Below are experts of layer 4 (counted from 0) of a mixture-of-experts language model. Rows are named router (the router's row for the expert), down (a neuron's output weights, with its number) and show model dimensions 0-255. Each number is 200 + 40 x the weight over its row's rms, rounded and kept within 0 to 999.
Before each expert's rows: "comes before" lists some tokens at least twice as common just after its tokens as in all text. This comes from a sample of Wikipedia text that the model never trained on. Tokens count by the router's weight.

# expert 6
comes before: "-", "|", "\n", "==", "The", "==="
router,120,154,203,111,230,158,189,174,206,232,202,184,181,203,155,170,220,284,203,185,266,199,189,194,210,184,209,177,219,150,263,204,181,116,217,171,156,212,171,176,204,221,183,230,211,299,215,202,200,199,193,228,275,166,183,263,280,187,207,219,139,224,189,180,239,225,103,235,237,159,188,259,262,216,248,156,195,246,164,155,224,291,220,206,220,236,179,162,192,155,255,221,214,180,166,191,199,219,183,170,197,177,201,202,193,137,305,207,233,214,191,192,229,100,255,230,231,122,213,82,206,220,191,233,130,162,203,137,206,178,183,162,182,144,153,188,273,168,202,142,141,191,233,191,208,138,161,223,199,210,150,138,239,194,148,215,242,213,141,219,138,185,172,203,146,176,148,163,228,215,178,186,173,151,196,264,200,151,201,164,247,228,199,170,171,162,213,277,245,239,196,200,237,180,173,190,204,192,163,164,188,141,220,211,194,164,127,264,190,249,201,240,223,198,252,236,220,210,201,210,283,141,198,237,175,153,165,213,178,157,187,143,158,111,192,201,205,244,178,153,99,190,160,266,227,294,178,232,221,175,143,161,130,184,267,259
down2,223,237,245,167,150,221,249,198,201,237,221,222,190,128,219,180,188,233,241,213,126,247,223,223,198,209,283,252,213,259,181,159,203,192,148,191,222,159,167,171,179,200,170,204,173,158,178,169,204,155,327,214,181,247,164,235,278,165,267,194,232,214,195,194,221,129,263,214,170,196,124,187,255,118,208,147,102,212,266,196,178,194,237,197,160,177,196,239,188,160,254,259,189,181,91,293,239,193,261,180,179,221,194,236,217,175,144,213,225,237,218,230,107,176,268,281,214,218,167,161,218,160,181,186,219,218,168,178,284,243,231,197,148,154,242,230,247,201,184,148,172,206,103,254,195,246,233,224,135,207,198,122,252,157,208,188,212,156,210,155,134,155,226,212,227,250,230,231,206,184,117,228,241,189,192,142,209,215,255,211,187,182,259,214,226,212,225,216,267,201,238,202,204,153,157,239,173,302,145,177,233,243,137,260,198,200,163,202,261,142,240,157,250,190,254,236,181,174,182,214,224,225,161,256,246,223,172,215,185,245,198,251,180,181,130,214,154,207,236,176,176,207,166,184,180,167,222,199,128,154,273,221,185,218,235,210
down3,170,174,233,150,174,167,229,225,169,222,157,168,273,252,101,193,185,159,270,162,123,144,85,172,257,172,269,254,137,153,260,194,196,324,184,146,204,183,167,195,160,184,239,210,199,243,173,229,220,209,249,189,214,257,223,208,147,248,202,231,191,179,221,207,212,167,182,229,213,187,160,170,132,194,224,275,112,189,189,241,141,229,207,244,164,155,261,211,149,211,190,205,218,226,223,234,218,259,254,226,207,194,146,236,196,279,191,230,209,188,232,260,191,191,155,245,186,261,218,252,183,187,275,146,235,159,261,264,203,240,247,216,213,259,200,160,212,262,143,173,246,236,245,160,161,198,193,202,226,232,205,253,188,165,165,271,173,209,177,197,192,199,193,194,182,244,177,163,151,200,168,220,228,273,253,173,139,164,241,193,251,191,243,209,222,266,158,141,300,199,158,273,227,175,219,214,187,169,222,204,186,256,242,112,220,200,229,225,214,118,236,124,167,202,176,197,218,239,128,233,200,241,204,196,237,148,186,208,146,208,184,184,200,189,148,126,214,175,195,159,204,186,237,288,283,166,264,240,200,218,242,171,164,211,231,209
down4,190,185,202,154,204,235,243,213,185,158,192,215,219,245,133,235,199,250,166,172,241,193,171,290,232,219,180,167,239,236,269,241,160,209,239,288,211,165,280,144,235,222,248,234,176,196,160,108,152,283,175,222,198,207,114,269,180,155,156,190,212,191,210,193,203,218,217,147,203,177,72,222,215,266,237,171,162,152,129,253,258,177,189,197,198,233,268,190,160,181,177,168,164,210,187,208,182,148,217,226,225,271,161,186,205,132,236,289,165,229,258,223,195,180,239,225,228,156,127,224,193,202,266,189,168,183,310,204,205,195,152,170,196,190,175,250,202,200,226,205,166,158,242,240,169,171,160,184,197,268,220,210,189,160,250,241,202,248,209,152,253,166,186,167,151,176,221,168,206,185,176,162,150,218,175,173,151,208,203,159,128,163,212,182,212,201,164,203,208,258,199,194,176,166,165,189,218,175,305,151,159,157,201,186,202,276,228,241,170,209,234,224,220,136,147,198,189,218,158,213,183,208,238,260,161,270,224,146,172,218,153,229,155,257,260,254,197,166,192,243,181,200,262,232,163,182,67,167,187,183,138,105,152,243,161,173
down5,252,96,185,193,231,127,273,154,269,261,227,155,231,184,200,226,202,188,147,135,193,190,152,295,270,160,152,171,265,153,176,168,181,173,205,218,217,244,272,140,185,196,227,171,175,256,190,139,210,206,203,260,213,151,232,176,210,268,188,185,234,187,229,219,242,203,230,194,234,231,180,190,188,192,212,119,117,166,207,188,229,163,244,216,185,162,203,110,168,237,236,221,254,213,178,171,242,205,194,146,219,207,168,201,195,202,237,223,224,287,216,157,266,294,282,261,187,196,198,113,208,251,221,255,155,205,247,194,273,223,247,212,228,256,233,165,210,197,177,206,174,241,202,168,172,149,208,180,223,156,171,224,211,194,236,220,259,121,251,127,214,196,142,190,201,164,287,197,219,264,133,140,221,235,227,263,209,200,176,199,181,157,235,163,150,130,231,233,242,231,183,225,166,143,222,201,198,223,175,235,171,225,155,208,118,261,272,214,174,182,185,226,177,245,203,217,206,263,225,156,209,123,176,220,136,221,159,173,187,120,193,117,183,200,214,244,207,219,177,233,278,183,228,192,174,178,235,207,222,221,212,183,143,131,264,146
down6,131,248,160,162,196,201,216,191,180,253,181,263,203,201,247,155,187,135,204,157,188,212,270,201,243,198,227,271,197,220,157,170,139,288,138,111,152,188,139,166,233,180,157,113,197,199,265,145,172,186,198,185,196,214,282,193,206,248,136,214,226,219,186,158,153,158,228,154,193,144,206,234,193,203,147,189,127,178,220,291,201,179,195,252,205,190,129,211,293,184,187,232,251,235,255,210,171,242,187,171,171,286,175,197,197,184,224,117,209,231,139,207,175,227,67,172,145,190,171,180,243,224,249,175,157,172,130,170,198,192,223,170,200,228,214,202,152,238,161,193,184,233,235,123,199,136,220,231,200,121,161,228,203,260,204,229,127,208,181,213,228,192,232,185,172,171,198,240,144,223,216,199,175,161,120,241,255,228,230,194,148,199,237,168,261,221,296,172,227,236,199,198,208,166,166,246,214,208,192,287,191,235,205,197,198,147,230,154,240,234,252,249,179,243,220,172,221,175,243,189,230,289,224,141,215,214,218,262,147,274,158,197,221,205,186,122,199,214,145,266,186,168,183,250,171,156,226,160,246,226,241,231,213,213,268,206
down7,238,159,241,202,187,211,167,223,257,152,150,127,254,161,260,167,156,155,171,233,214,210,182,151,254,257,276,176,190,173,159,204,175,181,197,198,159,245,197,165,242,223,122,169,217,210,297,181,252,267,140,160,219,244,235,179,213,156,208,219,163,168,184,166,232,241,248,187,226,223,278,223,202,198,224,233,183,250,239,106,218,218,246,254,206,207,163,253,169,246,291,102,219,166,174,173,201,179,172,192,219,216,192,203,197,254,104,192,279,199,164,227,218,114,211,160,249,205,178,235,202,214,172,260,168,180,205,164,149,197,200,195,192,180,230,200,167,207,249,200,194,235,213,158,187,240,231,199,185,194,143,272,176,236,192,234,125,265,190,233,219,231,181,206,81,218,175,181,187,171,252,148,182,195,183,186,155,249,210,185,208,269,189,130,329,125,183,180,235,186,207,139,273,125,118,231,241,230,235,228,233,240,208,160,174,208,195,206,153,206,182,270,133,171,118,131,198,194,179,198,237,187,199,129,187,243,170,219,213,204,244,195,260,244,178,157,256,234,181,247,205,233,135,179,268,213,221,230,246,180,164,180,223,153,188,172
down8,200,130,187,206,128,237,218,202,194,182,193,268,235,227,207,218,210,111,189,121,224,173,231,202,195,139,210,261,203,178,205,106,235,198,250,169,209,192,163,276,212,196,189,218,272,187,200,227,233,159,196,173,156,211,123,165,263,269,153,185,149,159,202,150,184,173,260,181,207,207,257,258,213,221,211,173,263,228,193,262,154,210,245,201,256,136,199,183,146,154,273,223,220,192,138,200,257,187,155,217,213,227,199,208,226,184,214,141,164,184,186,202,160,178,166,218,238,203,222,178,201,243,93,242,195,237,228,127,154,211,242,154,239,237,203,193,76,130,122,181,207,150,202,210,231,220,176,153,214,178,244,262,177,207,195,174,227,214,186,151,261,219,142,141,183,225,155,184,178,178,162,189,170,212,239,247,191,194,204,172,196,160,220,140,157,166,205,290,133,165,188,268,210,228,206,143,123,145,254,208,239,186,237,189,209,221,260,227,169,132,199,126,223,160,217,220,142,225,243,278,161,229,145,161,245,219,186,278,191,173,282,210,156,229,140,207,167,181,248,205,143,140,256,179,165,245,177,236,147,189,201,211,124,272,186,219
down9,159,229,175,272,255,212,270,236,170,209,92,255,199,241,232,119,200,195,183,185,217,174,215,193,217,199,245,212,246,206,230,167,243,236,182,203,181,238,202,181,161,177,209,180,164,230,236,215,226,219,238,224,229,190,215,103,286,141,164,197,231,213,215,184,225,144,129,180,254,165,297,210,104,260,126,227,176,204,253,186,188,184,190,206,233,233,186,185,157,172,200,224,202,211,185,345,224,155,205,182,149,259,203,186,172,219,162,208,213,180,204,190,185,278,175,194,157,223,241,253,189,138,245,241,248,329,227,203,177,160,208,210,103,183,156,220,177,202,261,217,167,169,259,275,163,234,193,110,174,238,213,244,257,245,252,174,197,199,181,182,223,172,272,228,204,165,233,158,173,126,187,178,193,241,247,165,138,168,193,222,129,224,177,162,188,121,221,200,167,204,192,243,234,175,158,163,209,248,201,199,183,168,240,206,146,207,228,209,167,256,189,211,165,234,107,207,227,227,251,163,181,181,273,177,121,199,198,225,202,180,190,261,242,179,235,262,195,242,217,231,271,286,164,264,244,181,227,162,221,223,189,155,237,152,201,187
down10,227,264,223,147,201,246,274,228,187,167,205,229,208,176,194,220,221,187,193,199,235,264,200,231,216,145,226,255,133,263,143,215,245,232,323,207,320,172,155,216,200,254,173,167,291,141,197,199,235,165,148,219,221,134,126,189,152,245,170,242,164,188,185,174,198,130,216,173,184,170,222,149,193,216,113,204,120,118,230,185,158,203,180,110,232,168,229,224,252,190,193,181,211,165,242,182,220,170,227,161,235,189,233,237,240,191,182,224,146,168,187,199,153,221,117,185,118,161,160,186,284,193,175,170,172,215,145,177,206,216,262,191,285,115,161,164,98,221,205,168,160,257,187,177,225,252,211,202,210,197,146,217,161,290,156,262,195,218,192,133,221,201,283,181,170,159,247,206,298,237,161,158,205,230,183,238,187,184,283,208,167,203,229,200,126,278,140,262,229,233,194,197,158,223,190,216,226,193,242,190,212,184,228,197,219,183,141,200,224,236,205,232,213,144,200,229,168,192,184,215,152,144,141,212,216,219,179,200,166,174,254,208,220,221,224,192,235,252,261,172,209,178,204,154,210,258,243,144,178,173,203,259,205,180,196,166
down11,210,277,170,224,275,243,197,181,196,174,173,147,207,204,152,150,245,203,185,194,288,186,240,170,215,228,193,260,197,201,169,182,173,184,222,150,201,228,188,133,267,179,221,193,121,174,181,154,229,240,197,174,171,242,182,166,133,198,205,136,159,234,240,329,203,218,278,199,229,210,193,239,158,174,238,166,225,215,153,181,215,172,106,191,182,156,285,157,219,227,283,136,151,196,278,232,225,101,181,224,222,238,205,124,159,214,219,263,245,277,151,187,228,233,226,233,164,201,179,190,160,187,224,257,217,184,240,211,207,166,117,175,203,132,242,222,158,205,203,247,100,187,216,228,201,224,209,177,242,94,225,270,149,197,277,188,242,190,189,212,142,209,223,216,191,148,162,135,233,186,231,195,103,238,134,208,141,214,170,167,240,196,202,143,213,220,142,192,250,197,180,214,167,137,283,227,213,180,239,186,127,189,199,234,177,173,293,182,224,237,176,222,159,175,203,146,206,195,253,205,202,150,218,153,121,196,161,189,205,185,227,134,203,163,208,261,190,216,162,162,206,212,252,157,203,214,162,153,199,246,190,177,233,181,148,238
down12,182,240,189,194,178,227,229,190,271,238,192,272,169,239,292,184,164,256,227,163,232,232,167,211,239,248,155,202,186,213,232,259,192,192,154,191,237,131,189,155,231,182,190,247,237,172,194,196,169,200,221,243,245,226,219,165,279,209,207,229,209,217,143,183,211,143,196,167,140,162,174,120,278,176,207,231,192,128,128,238,255,195,202,193,210,212,170,169,191,145,182,258,282,234,167,243,183,166,146,207,227,169,211,212,169,253,188,239,162,146,222,226,210,305,179,221,196,160,151,72,257,220,142,226,190,225,241,177,181,143,183,184,224,152,140,227,250,238,148,166,226,265,240,256,263,205,198,220,128,228,165,168,206,265,179,202,191,222,194,251,255,226,237,217,292,207,154,194,222,176,188,124,178,220,288,224,225,183,271,190,148,202,200,220,114,177,189,199,152,221,143,243,210,225,147,202,249,162,172,179,203,164,245,252,194,256,206,238,238,224,265,221,260,179,254,205,206,268,180,198,114,203,165,280,164,204,220,189,151,246,161,161,242,254,231,174,204,185,232,209,247,242,154,147,141,142,255,171,227,155,196,249,263,198,169,163
down13,165,213,193,181,136,169,267,214,183,232,191,175,257,235,193,147,225,170,247,260,140,264,123,198,202,94,196,257,177,205,245,235,153,245,227,189,125,164,117,214,232,207,235,282,159,205,163,236,162,239,165,162,222,160,122,187,207,256,166,201,203,260,185,250,191,191,183,190,124,152,248,169,228,243,187,189,264,260,188,188,140,154,158,189,253,235,190,162,187,175,160,255,201,203,207,196,219,250,203,231,182,195,224,238,182,143,208,172,140,177,178,205,196,206,186,304,144,161,149,168,119,236,265,180,237,231,212,297,174,164,135,203,179,167,186,215,157,210,200,176,190,203,257,160,261,182,134,208,178,166,241,201,193,195,185,164,169,170,187,212,316,228,166,295,169,293,215,182,208,171,165,167,214,165,194,217,201,189,192,218,231,262,187,221,147,195,153,123,242,136,182,205,197,207,226,201,189,194,144,202,178,177,162,224,146,219,215,199,234,213,269,212,160,175,183,231,215,223,158,207,216,214,175,253,245,212,265,244,228,222,234,216,213,237,134,195,172,206,143,221,204,264,195,203,177,240,211,184,268,132,338,222,113,157,134,210
down14,202,106,178,214,215,285,253,235,144,183,174,124,198,268,150,186,237,185,211,219,234,242,160,287,209,257,220,161,178,191,167,200,184,208,187,165,144,234,173,152,155,117,144,213,175,215,206,167,201,199,205,239,128,204,160,269,195,151,205,221,155,173,155,195,127,190,196,264,106,292,156,176,178,216,149,249,217,174,142,217,177,140,158,164,235,152,215,199,171,205,264,228,155,206,139,215,158,205,235,136,222,174,158,205,256,118,208,208,198,131,201,159,162,156,199,230,237,256,229,208,202,195,218,265,211,209,202,174,221,195,176,233,146,195,238,230,211,208,252,248,183,228,171,186,240,247,171,182,212,177,200,175,212,161,275,186,147,236,243,199,229,128,192,108,197,192,192,241,228,123,222,186,130,272,145,233,230,240,152,219,212,246,130,198,191,207,191,228,201,167,170,168,271,155,296,200,232,231,218,206,215,149,200,245,139,219,248,155,214,237,167,237,239,232,227,207,247,157,281,215,203,190,234,211,186,243,185,232,200,172,298,166,161,215,235,228,120,240,284,208,217,255,174,196,230,186,297,189,236,228,220,247,210,154,237,273